{"d_expert": 96, "moe_layers": [0, 1, 2, 3, 4, 5, 6, 7, 8], "init_std_router": 0.0115, "rope_theta": 10000.0, "tie_word_embeddings": false, "init": "uniform", "beta2": 0.99, "weight_decay": 0.073, "warmup_steps": 200, "schedule": "wsd", "train_tokens": 288100000, "dataset": "wikipedia_en"}
Below are experts of layer 2 (counted from 0) of a mixture-of-experts language model. Rows are named router (the router's row for the expert), gate (a neuron's input weights, with its number), up (a neuron's input weights, with its number), down (a neuron's output weights, with its number) and show model dimensions 0-79. Each number is 128 + 32 x the weight over its row's rms, rounded and kept within 0 to 255. Numbers have three digits each.
After each expert's rows: a language model's description of what the expert responds to. This comes from a sample of Wikipedia text that the model never trained on.

# expert 9
router:107125125127117135096113184112165165160076135159146136130086127115114170129095104113046087143137181140041095082136109112106124095111123150132156137099097148159140122101112048141128125152094151085102059129149076172122123168167155147179049142
gate0:140039143074156154176150100170208115117114173122124059136150115160153157141101147133092113114153131088061099145166168099109209104089143101085113174119126141127147143090130105121176142132119129101153148148110130131158139105125113115072155159
up0:139132160090147155143112190123140124161121108163118087130127136177179100156095121088102128177185137141168129089119105128085093080115079135112100142103049103136105144056142098122133062184134133070116153129061116179128118101113115190124146131
down0:098190085098149114154149154131122105172086150075105118181129133089075091109122176093115204132143164182127150131067124100107079147177144133195179167130150156214094057131110165150061112150112140132082117128143117103118082119139095134099122184
gate1:163087124152159120134188078128163104115135178140077149114090141129158182101099110092127073164106169152077083058116157144135086183099153040181147117090143149035074132126109143175106125130142130123128140135084171134119148143171072109153137128
up1:131149169068141113210178147123146133124073095107152144146206168129127110099099151149104069160089100135121137138141096178091190109181131124165126159120155150201158098138144176138138158116106111109124118128108139087128146105121133140127119158
down1:120178228146141161105124083121116133130173154171148114107114077107129134096151121118117112132130155165150067110084119148124126103154142249135104152156170165174121151123094150121155109109099121127139091101179124106115175090128146134111117146
gate2:140152133107124178088097140130184152140149168120092122104114146153136181139143111145120168091107102101127099032132175067117115032150214176108153097102166105142151119114115131106064120138108111063150129174162122098084122172136155144156127138
up2:198150176086147134135116128086142168106134155162114119198089169179109156119112092146104181092132134121100170133086210060116175063128151171139159119104121103141124101098037176146099135127183193097166117120135128166088151199113155125163121106
down2:151100151109106157097118109060132123117096105110120124137132134156110157129124080126135132108136130096137068138085144152185101129059141072170098150045136089174061113183113120134151138096159124067143127131136147083127082103126136079160127090
gate3:176127140137121139078096168060179178122145116168115084130118096129196105137134140062082111179105145142118101138149118135117123104100108025151180131100094152174158110104189121129128117102127160083118083173154130157119139118139096147158185121
up3:210104168119167078069107163096113130117096137119110080105138065139184159089107146137105087118122141133102123150095139156139132107144150065130147099141120164098149125107129095139084131139115100104168147172148083116193163155092132131179098127
down3:120130115101118069126119165160129155201138149118120138140074130109167119114135186083119134113132139123113078081152168121101145047087090097173097112147131138173097141139159135144073171179129154135111144131098114083101065166152155138137134111
What it handles: Commas and noun endings. Commas within sentences before and, which or including, plus abstract noun suffixes like -ation, -ness, -ical, and words like art, music.

# expert 14
router:182096120140105118061077126132146208088187188158178107131103096099150158109122146099130060150141083183116183140142116113143159113129119097146111117117148128170117140128102154078170112157171218083145114084144143172155137154154143129113126107
gate1:166138117110154125102146111116092122152198086069143175116107103111112141185127096145074126113205168116142133163077096130153128088088087119128114117178135141106100150155181077099174096123085181134198190084111150131183123101158164134117136168
up1:110127118113114114103082130125065138085117161107104152119137142098171122141153134128135098156150109121179107106110168142120128169135132110146083120156109138146154115076118105116119105116140031189129140113150157121060075137163140195147155131
down1:107125188150095167135148154173089096127114155165136105086133101149156118075153083150121105103089125163123167128126135087114127142162168090057136137158091150144154095156167102167138177144149092134100163084134175109119093150162146126171076116
gate2:153128108102070120116095147169118146129152120129127130145124085171130101120161159166169128109131119146104162136172057105129113119101118158138088117127089071192089062158047130052142147123146116115166098059131093186177067163141094155150122129
up2:151056147128162131075111111119104150157190102153136128148150129122117150189094129130122105132126203106116135149086141121085102139149198139127159144124137169125136140124084123084082084105154155156053118156087097108153103103132091078156112042
down2:122176172144114127100157141133112110144116042080107135150159120117126109088105159121040169121119061140083117151131145200079135093133164090109098068097139094097114092142160163147134127137125169120111100129173152076119192157151122136086118115
gate3:131130182137129133133132157109219112158100156073125117175146117096155113086141134135121092127162141119170124154110162126133068123152108150147186128158135139138151138188171107142077150104117079150105120127104130159103094086154063113046081143
up3:120175100083076057065056162125079164144173156174143145128132166206124165106101146093074116116115159159097205135157094092119113154161109145096157066149149119139115138088073130102168100137084200054129084152167158127114131126114133122129162085
down3:190124107145102095064111102103130162109114098104167081140137127129169073163221139181125133097129141099079147129146126120113164061102111178124096119145116134107103130106146109134134126130108128074124103154122161112243193148094119110169098162
gate4:124096085137098141139161156081155200148162126146079111095112099176127142103114082083053140190122109139113112179184116081134124153140153162131127101098124125108152148079131107068126149124118158159147134133159109127122117037122124085169108142
up4:118066082162148073141165123121108090141126075108158131102147042109113096068143087182159102142157134091137103115125074138111104119033050069165136147182097168115144101134108128100087148075145022142155124042094126165087099091164081130139116132
down4:174116093112115131165155144114171116147119103185137111147064107101098155175133087137110151162048156093143081144129089151111116207150124154130139153127124135187130139136133117172127123148111094139123140131156092154091104138167050113174106145
What it handles: Consonant-initial word starts. Capital or lowercase consonant pieces like M, B, K, V starting words, and the next chunk after b, as in b-om-ber, b-idd-ers.

# expert 3
router:136140102103147132059092100164161170152112145100137120118087111171121152143078097115077116132140139143111164089153100146131131057129104127142100084158099149097181147107123055123091090099085045116056148112148155148161099153150103126122130152
gate1:105116167140129142152144081120186148071128138117125124177108111145116130139099080100119088115220107104118184161158130093137081153120104075121126157100154134173139066110138170121093108076150123183126172059079137139135085141102120176115181123
up1:081156099153098087108126145178097094193106108149155152101143171074154098129172179123131171105060178121147104112130119152101117102094196147103099144088118137077140126130087039124160179131138112106066097128166075121106186120115146102138076105
down1:205129133130122099159107109136204088099158147136140133063139111150124161129148110165177130140179092147116130149175149119058147085157198150120115168181171170178153146080150141096159150155084080119102071140159096133155077129149132133119099091
gate2:139108143136143116159090090094120110116148097043169101057108117149167111103113083140112043143131113123165165144149126199063120141134142156052159132199049127100126163150082121160151097094142182223143127098120114090176118154079123156121160144
up2:161134091095127149067127161155142128130170149173104205099116082147084093154167146142127046098149121137122142051132136124093118189170139114086162121119112120118106150143136171138116134079153196057132147137112183154119096126117105168198155086
down2:109127137107125180095139154109145093172099146105142105121070092122137133162193084119135114084163168174153136154109125124126174131069141142089142127096139164073113109123126169144174083128099141159091105152099121116177111130144193188123131183
gate3:158182097081126093055125148179148056109085134067163169099145188124126129105065113154092076114110074185138131091144078154105148088132155088137158082172114065131126105089144122106098121182150126138130103164112153147142148139110112142144117145
up3:130104109133203073107029161168109158160104084175078123166128142187152080100048080156120133121082137110137125151148120116121123092101112160203132081133138112130103129155114079140134136138127118105102121096122105127113144163205147158127151162
down3:114186154135134145090081040117174102163084123131057127114127133152167155168165076102144133111137130145093109101143101163110108173134104154147143086106119118196152152138105121103087093137143152083123118173112162119085134119151113145137145123
gate4:111157023102158194140138130162163115136138122122091146114119092173124122136146160178127131131113092101162152138116140133170120124106154089126102144137102149148167129163139131112137151100109066112119164121141179128149077135218130136095161152
up4:153184101107121149156132119092107096128119139127126153062147099114110134186105171153161140071181158075111155081089130171188055132102197102077131125120136147097107091123110170143137124149095142131045123099197166174104118194124146096077157129
down4:140114137163148092100145094156101137124106105153202129103162109080108168105074090058155092136077148115100170119126160145205100176078159088148097109115118128115113156188159128104123146117127124098098127078114127052102111118082056094104141130
What it handles: Copulas and section headings. Forms of be and auxiliaries after a subject (It was described, is usually, has been), plus == and === heading markers.

# expert 13
router:066074149090147149143140128141139121176103092161122097107083099147129171114132055209068128155131105221092171069114119117091174113115134104113157119122072158176165081153110090128096112122093126100138047140057078112124172124132116118103071128
gate0:087086114100097140142122108189163090104124142063132084089117152106076093154154113160128133122156130129161134107153128137137075129106212131132185155158144131142121150148148136106135148183052127100119179128138122106163106150170159116112077165
up0:130117133136095125088182145189120142141147165096185142076087096168102184121159104107098121130169102137143098154095119086156149143097138103148139091094179125126111050111123099101136155177108147145116102127163186059186128124075175155155188111
down0:107161125159148103091127148132115125146109183087172149101113124160144138153096115154108196053207124121129103144077138160153056170155164135142112115082169083116113088149095134109146190133169121169135106205095168110169167074076129112173228133
gate1:134155148076147175072195108086130083156132134167169139161123053113167170099147116081068138138132148156117153103091078106121130108158149198114100120144141130166135119095108085155114153100170166166160135092043121144110145108125119174100148140
up1:136149171069120183101159108062095099110140185148131129099098133075140143116143149148089129173101087140130161130097066124077093114170119129080078142173098094196138126114119072132110140117142152154199135121123148141075140093201141117088196124
down1:156085160149168094221059137133148095131143154118128102120151152140110142116128156115152105170116118114206100150071138117137110132087068097135173135061133151124097158156160105108148078088062096149091085154122103143215181097149122109173127149
gate2:156152100049131203161059189120112113159101134116122116067087088203156080132114125159107089149136146045098089124124100157124155079106120154095112080104104136180089104099092096122080083087084149150174135097196166126108196120120141066156129108
up2:076174154212096132095130043128160143102158130122101109188078152079132128163147135150107152156107126180145109121128154110161057147161065105132100172164196155118147073136145145097141157128162128094123127192046139108144109141128121172129075193
down2:157147126105126096129137141113085108108119157115146185118144108131105150068177107132150133110164124137086124132124128124171134096131135129083074119128191061113106125124095031137120146176153117139127142095165086142158130129190140120153110109
gate3:127125156096110170161114144166164067141114133171157122078143141180126122129117134170106104182049123091143130092114178107125138080141156117066074141120107098131121072159177083087114121132102132091140130122194055122169101096123117092167117102
up3:127105119139154107118131193103050120154110129072125114185093168087093104122101113164122097107133165120128106123099104079123080129113113163165132100049102153143084159117160087178103167090110130117163186114158093096150094087132093206152194157
down3:150132174157104056090091153133145114170185203094192083131086134136121113126100093124123075165178144100113067133111137111106149142157162194128092140137117163163100144188172105124065133103157124134097141076177110141162122126131095197161082148
What it handles: Prepositions and conjunctions. Function words of, in, to, and, for, by, with after verbs or nouns (went on to, directed by), plus -ing endings.

# expert 10
router:133127120106118157101171183145121147145214136139170067148079086130138108058100122153139123175130128107151124116125161145192146093112164129113134133105061137141102130093177058127132110117138167092102154111089123124153109225135124130125130092
gate18:111104117163073111102178133133184154144141095095105137156104103118157134127103127092144104122119087138111129147105167157170110127103098096157087113178098149096095109090180112140094115159186125164154114050101116110157127089179156141062121066
up18:105103089133093167140178111150151141107101136087081102130139086123154136166142147106114112128112085123100114107128143119081126135111144147092102131165111127164119091081222056129167108153167104154125151148111116130140109103128134126049154113
down18:121141119089171089171190085087074133099032107154135119117169128132150158121160127195068127140112108131097206160107129105145113116167129107113163178103122186080085146109162086113082163172085100138151156109179167113133122146050155164144078154
gate19:116122166184124129108167154064154152134177154167181162176111128138065075081117133153105187211158150091126103048148103095122110180079096093174102095108149057106133109157159129107139111093094121174086084110125147159117088173127168149128121124
up19:139127103191153133110139127060169155154173170111148189124114104116079037143135126186123091175152082128066186132139118099102076101146088103154116101087149089114104136108110194112097163082083173075142120170114139180119119137076133124146154084
down19:104125133167144140167121078129115093185127155115106118091131104158088170138095130118112094170153065117132150154134157143157147117131158128115160066114164090202104180107181151149113138112118083156159130145113124103165113135111104112066162084
gate20:151144139139135130085064132124106100116192181127108105131078162141107140111163106141120092107074097099097103078148092152111193107147200147099213164135139114127091098162118144068132154123153119106152112109063104149129149044123117128089124080
up20:120074135201112109137147159132159102155048098130143171155143096147153116128105122142153164081180130120150111211117166101134120162141094113184114106112113166152169102117155111154120085094147108104053167149109133109106102164149108145126184210
down20:095073116199184129190074107123165110121131114078130140169111096103166153086136142142147185123129155115105149138132098087182136112143184131200159073156140167108101160078137120164181107108165141120076190134167124117124084108135164125145113110
gate21:143209091155123175129149079124109113151137112123073124182077070205140102101151152192052133181175139099145149103130115106119157109147159143149113111144131148120116193144171100111122153063118119131121149126113116169157154182095127117102154142
up21:077125126125092102092194135136119147158077150156114104150113136110073137151150098094144191063084152205099138153180119089131129099121163122082194096042133162137157134119107143134147111115174147155113075165157123114159095102072097146143180072
down21:116177171115179204180115129153092110117094134148104101096121166125155136105158166106123123144176125108177109109089153173099148073112070136156116103130133124125068058168133098147161091140107153101093175078090122133143103126173174174145102158
What it handles: Spaces before numbers. Bare space tokens before digits in tables, scores and coordinates, plus opening parentheses, dashes and hyphens, as in W 68–63.

# expert 8
router:107095157085137137126096115134147140116135112148142153058118109105131154136116095175092111152156157118059154104151085142136104103105097129100156162165046137152158148140098106102163127101089140101106070134174083232120111125137121125164124171
gate1:140134095094098094147103062075142120142082096156140096068096141123152165178132105145112107115147111146110095139145143128159118098087059155167046141150106143108173039110097175169157183097131164131089099105105081099141116105148129122120079098
up1:105121143078076115128131119098143166152111125116164182136150171108112161165120072183057127141148061148152136139171122082132144105106124162128115185143138132105092134109136125153167160121107190125181156106128161109167127133170125111154093068
down1:142114085098130000156121056110166091079091110142086133108140129115129151148158125143150114145145074158077127103117122098142150136135124142140110132130117099108056109118136141119121139119095097107117101144142146120142104128080204078093052152
gate2:161131119208086162032183135168130114092145129146119136090174190139148168159112149097131094143153165109136125088095090124098136120120201071081137175112134093166125085176139100119120089149109117122183086111091193158148114088082086105129084102
up2:064119083086132117146095136120103147206128143126171115148080110155084126142123142144209134101122143142140145177122181089143089147153116163107159144116088214098116178126099089166086162131134141141047161095153086113159129153130210133152195086
down2:095133054154103131076130167114088141141142155134086179121116156187125114105109123156205092118162128114095104123071155192065155091130185140135162123120129070127086139098070162138200093149080119117129131133146153121100170144092046107176103183
gate3:112134117113155109137092170117122077134128183066168129077127129088141128134139072169082046087139093152136201124143120161213107089124102074128208120126104111124139117105085090194134197086111136121112098137132066053135125130160088200123133088
up3:110146147153119122158161117156203157133087106111140129136164107152146129112134145137119170198105125111180106144097143117125139162123151149079090152164161124113100185187118188094134117137156093135122136103126155170107140142105190082120095152
down3:159111172100108073172081183081148158147147127084200128106173159060093104082123191116097155158085110186117159128113144127132139094230104108140128123087129142167109067129081141184106183118119106098140153121154102060098153110139170126130142143
gate4:129117095087190116128112155164185137138179095176171127141115159180119144168093099118126161153169128178079138164173159072143104130093128157167092101142130181113096102156077127170128135106114175159088106114139147119102133146131130124172138146
up4:106102116099182141153100140225155118128084107138222140114134134183116101164083170098116146143137181190080114121113150061157154162071100170141163107138139134082124129148120091121127130138119169156080099093132125132114125151113207143143126125
down4:124117126135195151128066076104160123125114071113157146087092093127173082171165139123153141103130175116101120142157113152067167154095134142126136148087134075129219156049154146126166180165144045123124122155124117114077108084115132140147121156
What it handles: Articles and table pipes. Determiners and possessives like the, a, his, its after prepositions, and the pipe separators between cells of wiki tables.

# expert 4
router:176152139172111154133116147132110127116115154058165081092176120084135117164132128107087098158149198148162098136095147121108088115139106144140155115142109135078124149123179094120169115139124117109126099053139123173178111203171055175092127074
gate18:145167180188113140172104135131100157144197165106142163150184122064176112158172126112209117112129120206115124133079126110116114146126109120162152082097130114111084124111155078145163141150171174130187122106112160108132162166134136135146069160
up18:170100066162162099114122178114114152146088149112132156161099091163078192094191102176135146147086099099178114108103149123105097131159123125097120121129117160181163115119146150116124154090141119100078145189150145111146145102150133176091188104
down18:123126153143114167106174172078132121135099072106198107133176129095131139118099138108118163076124165104107215142128122090102102176189160189165164139125092133059090102048129132129124139168120205086101148093138123115104083137145136136110148165
gate19:172161178157071142103139170128075061116156071092111125163174154076131113119164125107110107170168115173160090120113099155093092112111150159155208143149094178160122100123153155110168175130092152124129172094117175193210111087152104186125148148
up19:053075100203131126182167108156157152126117107107090086158123128156092066104200090124105097086110070138073106133132122091146152133139103095128094169134127143138150108096124147174122111143136153161169137091133137082152163136126178111194098089
down19:135143086174155152151061109122085157130139144082078177142077163154121064128106127136121074123074137165099115105091093123114118177145181193190138117129097117168179169137124169137142087169104168098183122072119165146169154070097071109135141162
gate20:176132090123100164124107130111153149120076116090164152114026175107119169157101083123166159094135085111141205204130151142178129098184069125103126149155139106097105153131143106122141151100080102136084138169090136129194162110197106135050091140
up20:113131168121161142146114172221147083083118091135142146149149112183131071108189118116097089192101098156139179097075154103082114130065103119096160110125162130133150105129175171107110111130161109165163115152094131176100076110140067161134135127
down20:138100149174145134163099130147168167141088110153187122140119110160124068164095176123091179189159120173145120163155137138175115076106167077114126097056114122123133136104116161187158118106111062126128092099138187148077104199137116117153148118
gate21:143127137157141147121129133146139102128192107101131128115166118106159173127124041088108072132122156131136136142136069074102109109171104120150116102086210100152116171158100085137153130121129144139175161134106115146172113218170166107116163104
up21:115138089109103157119137118072133105133108114204086099129133110127090128092122161087151152113101144111148081159125082127137149138086142145122150120038127134154173147122075199125112199142120104143117108218142138168105139129092109226127119091
down21:075097122097169184123153105173140140127119121116153140157094093065181093104148119148116123143117108141109132094107068108138105125140141075153180136174152137125168110138186145113156089119110109109115130114132158157089170132121199108110139147
What it handles: Syllables with r. Inner syllables containing r or following a vowel, such as U-r-uguay, al-re-ady, pro-per-ly, Sup-re-me, Lieuten-ant.

# expert 2
router:136133110083128180115133182125097149101121204115214033111121079118124161112065140141137145127116144154117112092087165094153117116128113105109158096155170150107117096163170081131171117144144128109159108116109143196156109164148147157069149091
gate1:100114095094179196141113086132132120130131173182136105094117066106203123095115147136205150110096138076170135138092185129104117144141147060106146143129152210172090116170124143149150122164078148164200170125148164103131156098101121153074139153
up1:074112197161147119149130135064117159121124178132080113117086122086154138080148174125091155101103092167094137125061105138115112155085119151129092067167194190101095102092168156133097114096112165116161097149163115138180150062174137153178107122
down1:118145187072111129086225092159149100153128153097094146114128127071120043114093125138119086158100121088158103086121191179182098105127118093147081151199093074172127109128142096141093091140134133158157099123137151085125199073158074118078146073
gate2:160201172124108146134080126172155158099157136099121155114100177143119085119124131158137115167153157155128132069157125121067145157136096047142112104117115151105118118113157171156145156096108122148133111154138096141106117109144098136174159128
up2:148109170165078103135104165116158104109104094142133122138185136150167135082145168160189160145166081154135104117136152144125123073129124157180117105148141105119129139112128138141093118132152150130159119086105153212083048119135121123122117171
down2:096131145124104126166135098124100177136145142171172138132156153074080132158076127090202102142152146141205180161072119152064086113148149148118134112153120078162148105152184154133076134131126077150111082132072052120093122161118175130150112118
gate3:101198100168132102128122161088102149076128118129101100133148108129070154115154120137148119201155108063110094177051117158157141119165132120140128125159178149078164115144112170108163164166136164141132147097133138162122101130165131147129113094
up3:152119153122083100132082199126156126119118145158140093114098082139125113091131129100105075105114111133089162129136070086164162133118122116144120203139141035142149162107155157070112106095172110103074148158187133100157099083089106135141112127
down3:157201160128143135144150066084114107116147144120061155125142092184092140155157113151111150108057136161169148155149152147117158125142125158095117095069089140106157178123063094104160103128197189115148160128106156149115150124110141138172156165
gate4:096135172065113196118189178112117113126098164148176093095102107134164141085142168100151157096117126135127152101129158130134124126074131128129089113130145140124174121104116111116139149111156143183156148167157077101081167147153072125044149121
up4:127149124150141122123102096130103098144148123108120148115119176134161159118123078135125145113174120154084115088123120159128091124196105124144132122144184214120140155156154069150133125112166181048172104095188107131105139151058173125133118095
down4:135040118109100128106114136136081107067147165164135161163135106128131141118169097118158162133121220053127136117218150129125108164075101079123153140125187184158115124110160124172189087127180090090119140136127147109145157177135134225174118114
What it handles: Name-start syllables. Opening syllables of proper names and words after a capital letter, such as De, Phil, La, Ste, or L-ic-ense, N-int-endo.

# expert 12
router:181121095029122124112155139123116144137103188076142056121125086097136146135110105144143114082131180123163170109142182056088100103128133120138143131183119112179129205137163123146090117169121099120118083124169072177148195212144129166071153109
gate18:141179098130104116091070181156136193170166086103132153120121083149121150080147183115138087142119107079083173183117100109100177146111175090193104113099116083096138128160116168129127135097119132131150171155106109174138166088145167147120126111
up18:102125147106102146145093104060160175127142151120129118190107109110159080123119206092218188155143119144177092114137148085141099113054119086164102114074073181186165121072139147148156123107111113133119085142140147139093093123119142128151128114
down18:098141180106081131156164104138141084176154116122114111134076061145132110165134161108128093097140126139133137145154171161163157143136147102159120152134109166105101133122090159157063173104162093099121142135183170089128079112098062064080158052
gate19:159153127100170102094100142155173180187049174143170121106093095079115122113078149147185141098116070145105191133140181094094106168143139118180095108120131070162152159104114099142165142175132142100151181174156097121154098139092104175070120088
up19:138143113140124124128054172090136157151114163121145126136168119174181196110094132125158120172039156126147170083132123137135156125130092065136154149085109107110170130164110134151137148096136095169174175103117163113107175096103150160199138120
down19:136124096135098101075154130181140106135158107128112071116111131138167114155094115126181060105108107105178165116205116083166115119152139084149058142101105067080110087098146110118110109161143130170148182140123192144155171076098130066061127123
gate20:180169112100116146090119197152115133117127108062165078102182070122117137128133163161106138101091099141125136182074088114098083158056146168032179133112156139131098133164133083140128178160135117110129123150098126124151072126135158133117125159
up20:124200032140094130113149131154174081157148130095107129116125108071104115111135195136117139096147106150092144147143123091165109185108119163117172106097139135175123177136075163158150185156119133090083179093152068163108133089131127154095159123
down20:131094058123072072131151152118105180105114076125159134179130140136126094166154191150126109163100100062174078156125147117160116063119128071111093133176097134133181122132137154157152129075143093125118143105098070082143083146098107144108152139
gate21:152148134038149129098176186138144128100022082082109120148177179170115119146117138129119188089159127134138123126135173096153142091090169114149136113123109131152129106120081149158124119106137151137109179066134125133118095179116111128132122066
up21:096129126075123151161125074183127096125083079149135201179124153145112136131100128112130152094121178107096146130057138123103113109136134098147206040164044147113137131125170098178150103129136111193043108114096110110110094150105085176127144099
down21:117110160177118070099146123101117137150133114114140184133110143148103110143121141152138147153138145102161134134041104126104144110144171079095099110156134116154118104112093163132107165099113103173135119109104094121122122177066088109132123181
What it handles: Word-final chunks ight/air. Later chunks completing a word after its first letter or two, like s-ight, D-air-y, e-ight, p-aint, Res-earch, b-irth.

# expert 15
router:168107129105106151195190130125134126088125112164133093151109156155139174160135137094149115118138145143145093112079132110137081121125165105081117163142150137092123101128158054140081073115151097111152113128151140118159116128102084134130136063
gate0:121097106099127141138131117103142161062153144097083163095100074199145147140151200146112137119123111162135110101135126120115115095172173112184159126120146133114125142104076152096084118121131115117147138208147190110156110134136070106197098073
up0:162112138158133112101185151142123099147151067123134094162081171128163154094150044137124094158193139114096112111157135135126156158104114102083174109078175159142099133087126132152127176159110118150093153110135028131139069141179137098187160155
down0:171125129144171122112130183129112083105106179150138084063145168133099087106110133184172175094142142089128115091106173111141104084147163197066149114132189072139096109151164076150184159090177098150170161116179083119094147125141083117082158142
gate1:093118096151115183159183139164124126184111078136118148139116146119161097062099116182092106108124165091081162097123137066174116062144188118100164163117130115160143136105171083156104104106127101165145121140164140124125118083128091130087157128
up1:147094110217122123122102070149158188113172096159138178162119078141150115155112154102160090103204162167106105143156080154114102163177115076145109145131051121094119119089126113150131169116117124117092190146131113092153060120160167132163125146
down1:142048111103096135086115168138119149093072074143122084082144122097151114089138089117120124155138097122084169097124106165137090099087099138177129142131150189162158143122124139142129131148202102095158119150178141136071167149137156098073133098
gate2:108104135197097092166089168149204147119099073127126191076118171138142107095100097108072116142116088127129122133101143116130076124136142113115090102116107106099155105145179138095107146165113179116101096082129125101091101082105057159152157132
up2:153089118100112139161131128120129065173136164119077114109138082082131163125142139108140159124149100071080160152081149117119127141160153126116156157136094157088110154098121031167188116119110097166142140115094166147110077181089151113145121176
down2:097078161135141094145131152119164156132115203094106110150151170126113079113162149143102059142107097143188178112197081114171125113158145115112116127071105063154130119173173088123095152129201174123145109087145122141108151117162159158089108133
gate3:131110173137116157098114131143101184080116121107068162161144160072160130128141148123156076143174087177113079144074186149127149133106107159127156065173113116137195119103143110084098109137131164133150053137126155104138155188107090145114105115
up3:158154168142076112137148090140075118131122112164173215201146064146160124127142151171109109112137157209163126096103158123116123111135103140131110142156143163064138109101141118124109113057158141169139031095098105172101158159115112149104087089
down3:130166132149128081088163117143208124105114073122084143129178126108124102126135085087150137092041151177076173074075101117135154197116178085128110134129126098096185165135109127145165154130152143109099151135107093104087089130079181102086082116
What it handles: Digits in numbers. Single digits inside years, scores, vote counts and statistics, mostly in tables, such as 189-6, 201-5, 72-0.

# expert 7
router:148140105075128206083117159143101112113096152163168155099098090076109150099077142179077105194146119168106174169157134079160121138138114091081179150110066156092155147114107067103084170139101089103107069138121113132153118182134129106175073062
gate0:174181141162116168142091134064131126135088161141086131129127156112134060134150133103100129081128133170125116210146143108121130137123114167111144169069109114120231126147150154076132152186133164155172127180161121102144106117074078180104098134
up0:187182163110130122141177149146119154120105078133120166097157107145123156114106124133140169149161065137132139101174102119126116105207167098093087148159122158153079095119102099151126115090129128119103096146159095084092158164145136106088179107
down0:112144109138123121065103186126192128142124100141113105128173126066149112160125162103076165121178173146098086076129145115136170150123088165164201136155107150099160167119202072097194146094140098164104113112106157112149100089105128134125075155
gate1:112199195086115098102107184154136097124180170153080047142125117159132101090168159088123095133161114113114158145170108157107157137108103075129090170124130136151110145118153139129099156167086085122128126151059177174153101090108122171153131103
up1:128115096152081142102095120099141130141105114078135164125149140101157161124169110157117123060151140097153118148137132091143105152114119189135132069128086125117080092160110084138174056126092166139165173117219095111105108184140147110184081132
down1:108115099119111142121140171152137187078143118129177109136124128167113185135060127134109079167175131147106154152195089112175079192079127142095101059142104152146104131072151075144163137116165121096172162173072129212187131106150121161132108085
gate2:070188142129144118163105085134099134124092132202100120117115106127060172093159106148103073139119146156172188127123150088162144142122130104164128118130111162097123081095126131123229070123099144125119125106129188090109141180161171147118088123
up2:141134078130124130191155159119096137170133102112123089130141138095128124181144118126131105152177103128105135127034174124067095123120174215122159090131132059152075125187187135180143158136137154106101147131117085117179144110125094076107138117
down2:127108135079108126165094110147125105120119129176107122119157117085084147110151079159159084171108080147190056104135111120149173104125117115147163155062083069115102086095193067127149082098127139183113140088180113149177124134180160126163090155
gate3:093114077153119150149091159146119128160086133168165145103158105094157115118153131172115089109138135133139149136047142152085137164116158100129111118157095124125160162161179094102142114108123106069172169090136085155159106189063102136125105095
up3:157134162065119106131145072139145159092137083101074133114102143156104107126117122101147086122147190168142108126141090088104135143051095113095153126123169152160155073126117125162087211147157125186109100161129189149117152065194127137079114161
down3:119086136083097099121143141140124093096139153107090093114144192107121118086137114146094099094103134154153168124109152131144160110108129127144180129092173141118044167171113124066166117087078147086142098092125131107122128183132109119108126097
What it handles: Periods and colons. Sentence-ending periods, abbreviation dots (Ed.D., subsp.), and colons after infobox field names like Coordinates: or First air date:.